Weights of a small mixture-of-experts language model, trained from scratch on English Wikipedia.
Experts: 32 experts in each of 5 layers, 384 tanh GELU neurons an expert, 2 picks a token, a sigmoid router.
Training: a variant of Adam for the experts, 463M tokens, 7059 steps.
Below are experts of layer 4 (counted from 0) of a mixture-of-experts language model. Rows are named router (the router's row for the expert) and show model dimensions 320-383. Each number is 500 + 25 x the weight over its row's rms, rounded and kept within 0 to 999. Numbers have three digits each.
After each expert's rows: "mostly gets" lists some tokens that are sent to it at least half of the time. This comes from a sample of Wikipedia text that the model never trained on.

# expert 12
router:474495520483532534534537483557519480488524548520496499474491517520486504546504464490535502545497493466478456505466461488542494505525491481511509537501497495508470453495494515507520500513501521
mostly gets: " members", " government", " church", " station", " system", " company"

# expert 28
router:513452494510482520459532473511490462510491550519484474510419533452476527564489500501497501515496522452533500485484512513502466480533546515499506504510529487466474497498451518506503487536490518
mostly gets: " Michael", "ya", " Alexander", " Lee", " David", "č"

# expert 6
router:457496494465522488501543493547478495442460507505546470472499523500538489533515472489525482527502493508497491533524465481513501523517500521552534507538517517523480439539479508507520501496501497
mostly gets: " one", " new", " several", " two", " other", " same"

# expert 17
router:528462474486524520539543459498514464474512507490509462492530510477472514537528476521465543489505500473464476541510474515522478543514477532517485480514522490535504512496459496475475485526490471
mostly gets: "\n", "===", "====", "==", " ===", " ===="

# expert 19
router:537504521518519527532512518509512517531504527518479486464524514547490514526525482436490528535488522493536506524501508472537479459497526533499488509555492495477467488513465508507503462512510516
mostly gets: " Party", " Cup", " Year", " Award", " League", " Tour"

# expert 15
router:519464528510512557516483505469477462532505533511521549493498478523458524532456487498491534476485494504457501495499455523528476528515521488540507496508495511526517553496497531490529479544507512
mostly gets: "/", "(", "\\", "_{", "_", " /"

# expert 1
router:488459470527566501468579481504510485447554486504469529457510517498468526536477496471499485502488541498514433467513500522506486505537498490510470477494491505489499489523472551479520475553501553
mostly gets: " it", " which", " this", " who", " This", " them"

# expert 31
router:476492473539545475509500513493485522497511512532464499484505470504508514499548475466497534547501487523491459453509467493521476526516499532519512520531506472483478452465512532486525514517508476
mostly gets: " due", " moved", " led", " can", " used", " worked"

# expert 24
router:493535462528496531489507487515476451501472539530519484464515517527525514522499490497492527514520494494483483516480485508529464503498491537502482530495520476534513528481496496508476526507513490
mostly gets: " General", " Department", " art", " Minister", " Research", " fl"

# expert 29
router:480502470504515507484519508528487502478510542528502501486512485538486517513487469519515491552524497484489519494478489516489466513537496501530506483575532519563534484477526519451493522489502504
mostly gets: "ic", " State", " number", " US", " music", " public"

# expert 4
router:456472532511540502478520488526489454495474547493469487463446544513504491553472498488519532524475499536494527472515505530498424532520493520500477495519469493537517492478465557496521456485516501
mostly gets: " Ar", " San", " Ad", "ap", " Par", " Cal"

# expert 25
router:436517482510516507505518475518483538500515537518463488482529531478498499525489469456546503517517518526436485507498477480517512516526487544569465517511515514474521476477476499524458512498531484
mostly gets: " the", " The", "The", " South", " North", " \"The"

# expert 11
router:472483493509506504526538485529502483508510532540492521481457515523493519494512514460549504547492516519478524490488489509503469495538507486493523469465488459473521521518470527518487501522549493
mostly gets: "\",", "\".", "es.", "ation.", "s.", " However,"

# expert 20
router:515510441531478487506505486465483501496503530484533503451481511484465564554488475482514490497496548491520494506463516544480509476516506515508477521546512493522520500490495473537439523598521480
mostly gets: " John", " June", " J.", " A.", " by", " R."

# expert 30
router:501519504524499523507489491522517503507473544505528516494495503515510510508521500516470508522516531499501472521500492515554475523559549544513461514499511490505559525523443525494531482481541519
mostly gets: "C", " L", "L", " C", "S", "B"

# expert 3
router:508484457534515539515521521484512478513515489557509484454522474501502530532489482515510536518497467500478500518429469550512486455498501511490512512506505473509503512494483456533477466530495510
mostly gets: " at", " At", " along", " near", "ron", "aw"

# expert 27
router:513456472503542495470547532524506514427513542479486508497494498496458502525521477470556519501532497499474490520531477546494527534481478523552490504527493466532493492485499561494492470534507529
mostly gets: " be", " than", " called", " such", " often", " because"

# expert 5
router:465484464503496513488523486520486454471520568499499478465500524490470486519520524437525506515524534513491478526542484558541480517527501519561511516530522515519484473531497508497426503468505500
mostly gets: " new", " known", " American", " First", "ated", " former"

# expert 0
router:504452514489464504527539555517548485477488468455532476490449492477497490526484522460508531494526533514513490492477516527529444487533496491491462483544467512500494500495485535483485503530481543
mostly gets: " million", "%", " Votes", " w", " five", "0,000"

# expert 2
router:520499474519534505482519524548472445514496524524508506481510461516522508530511435466498518518460490498499438522456483518567490507488504520478523476498518460530490512511462494503491493543494494
mostly gets: " ==", " found", " well", " ===", " so", " said"

# expert 16
router:510486482527507528473503523521497492474501544499512491479484539491478508522501483470561517489508530523503471510508491499529455500546506545491523479502538492481488459499472504498488509508484498
mostly gets: "me", " Me", " You", "=", " Genus:", "о"

# expert 21
router:515496449522492488490543522470498514522509555521489515473490551462483508487477478466521524515490535500488482499459485493473515496550497499504451496494531504529513469517499520539485452521472495
mostly gets: " In", "In", " in", " Her", " dis", "After"

# expert 9
router:487486495516535565481551542533510529508524522541510562455515522488531520540525470461509491487529481474459490507543471524548484498535530551526493529567486490488497479489498503518503513548558485
mostly gets: " un", " New", " Fort", " south", " north", " Los"

# expert 18
router:508461507492521508515546524544510476483547526531506466487471509463563485519468522495498489506494530480478505520506499506508478510508514534531469525511515479479471477496492478500517513471504540
mostly gets: "\n ", "ó", "ena", "ie", " FC", "au"

# expert 23
router:512484477507528523490494504502486519514515511492535474499474512488497492501495531535531496512490544478488502506470486500530549517517493559474478528507502507513487537526480560513478526487481483
mostly gets: " ", " 0", " —", " —N/a", "On", " 4:"

# expert 13
router:504484488477518561502534461492520459497503521515454498463489543437486499485526532502529501512528548518493520485481507468478475532506481590538450487503521520491460505490479519499485481569512459
mostly gets: " de", " Al", " El", " De", " Le", " As"

# expert 26
router:505484487487511521467451480496479488553481504500501525469462500553498497512508560482524466504495520529489500488446421526470471548514466542495454502522499471554486504520496547499534503519536523
mostly gets: " \"", " there", " (born", " sp", "==See", " ("

# expert 7
router:495523487544523512469569512532470515458511481487458508466510487493461517529448525510536517510500489515525502539496497475522523515490527501456492492489542495519511495463508509498530419516512503
mostly gets: " was", " during", " before", " been", " being", " began"

# expert 22
router:491469493460528563489529491524498472442501462514504491458457518509502521568498478519497508506522478519482501542488493486541444534487489545531505531449509480473507498455456527529481535516506480
mostly gets: "b", " K", " Z", "v", "ob", " St"

# expert 14
router:473503482502501482489530538498516489479503487531492507478481542481519542517542506438514516489495451517432487467473510520522468522446503513520518486537497490485547494506489525520458479528523520
mostly gets: " (0)", "°E", " ft)", " in)", " code:", " mi)"

# expert 10
router:528510461474516476491552495462522474470537545540517523461494524529477525525528462465528470503502533497468485481505476480511416518514525534535485478529505461500469482483475524498482494545480473
mostly gets: " by:", " Born:", "″N", " (age", " v.", " (aged"

# expert 8
router:489512466513468474456567492474467472486515517545539503458518456484524480487493472448522500537489519495503500588510504561496450503556500544485468493536484468491478477493468498470515492535478440
mostly gets: " —;", " 0;", " A;", " H;", " |", " 1;"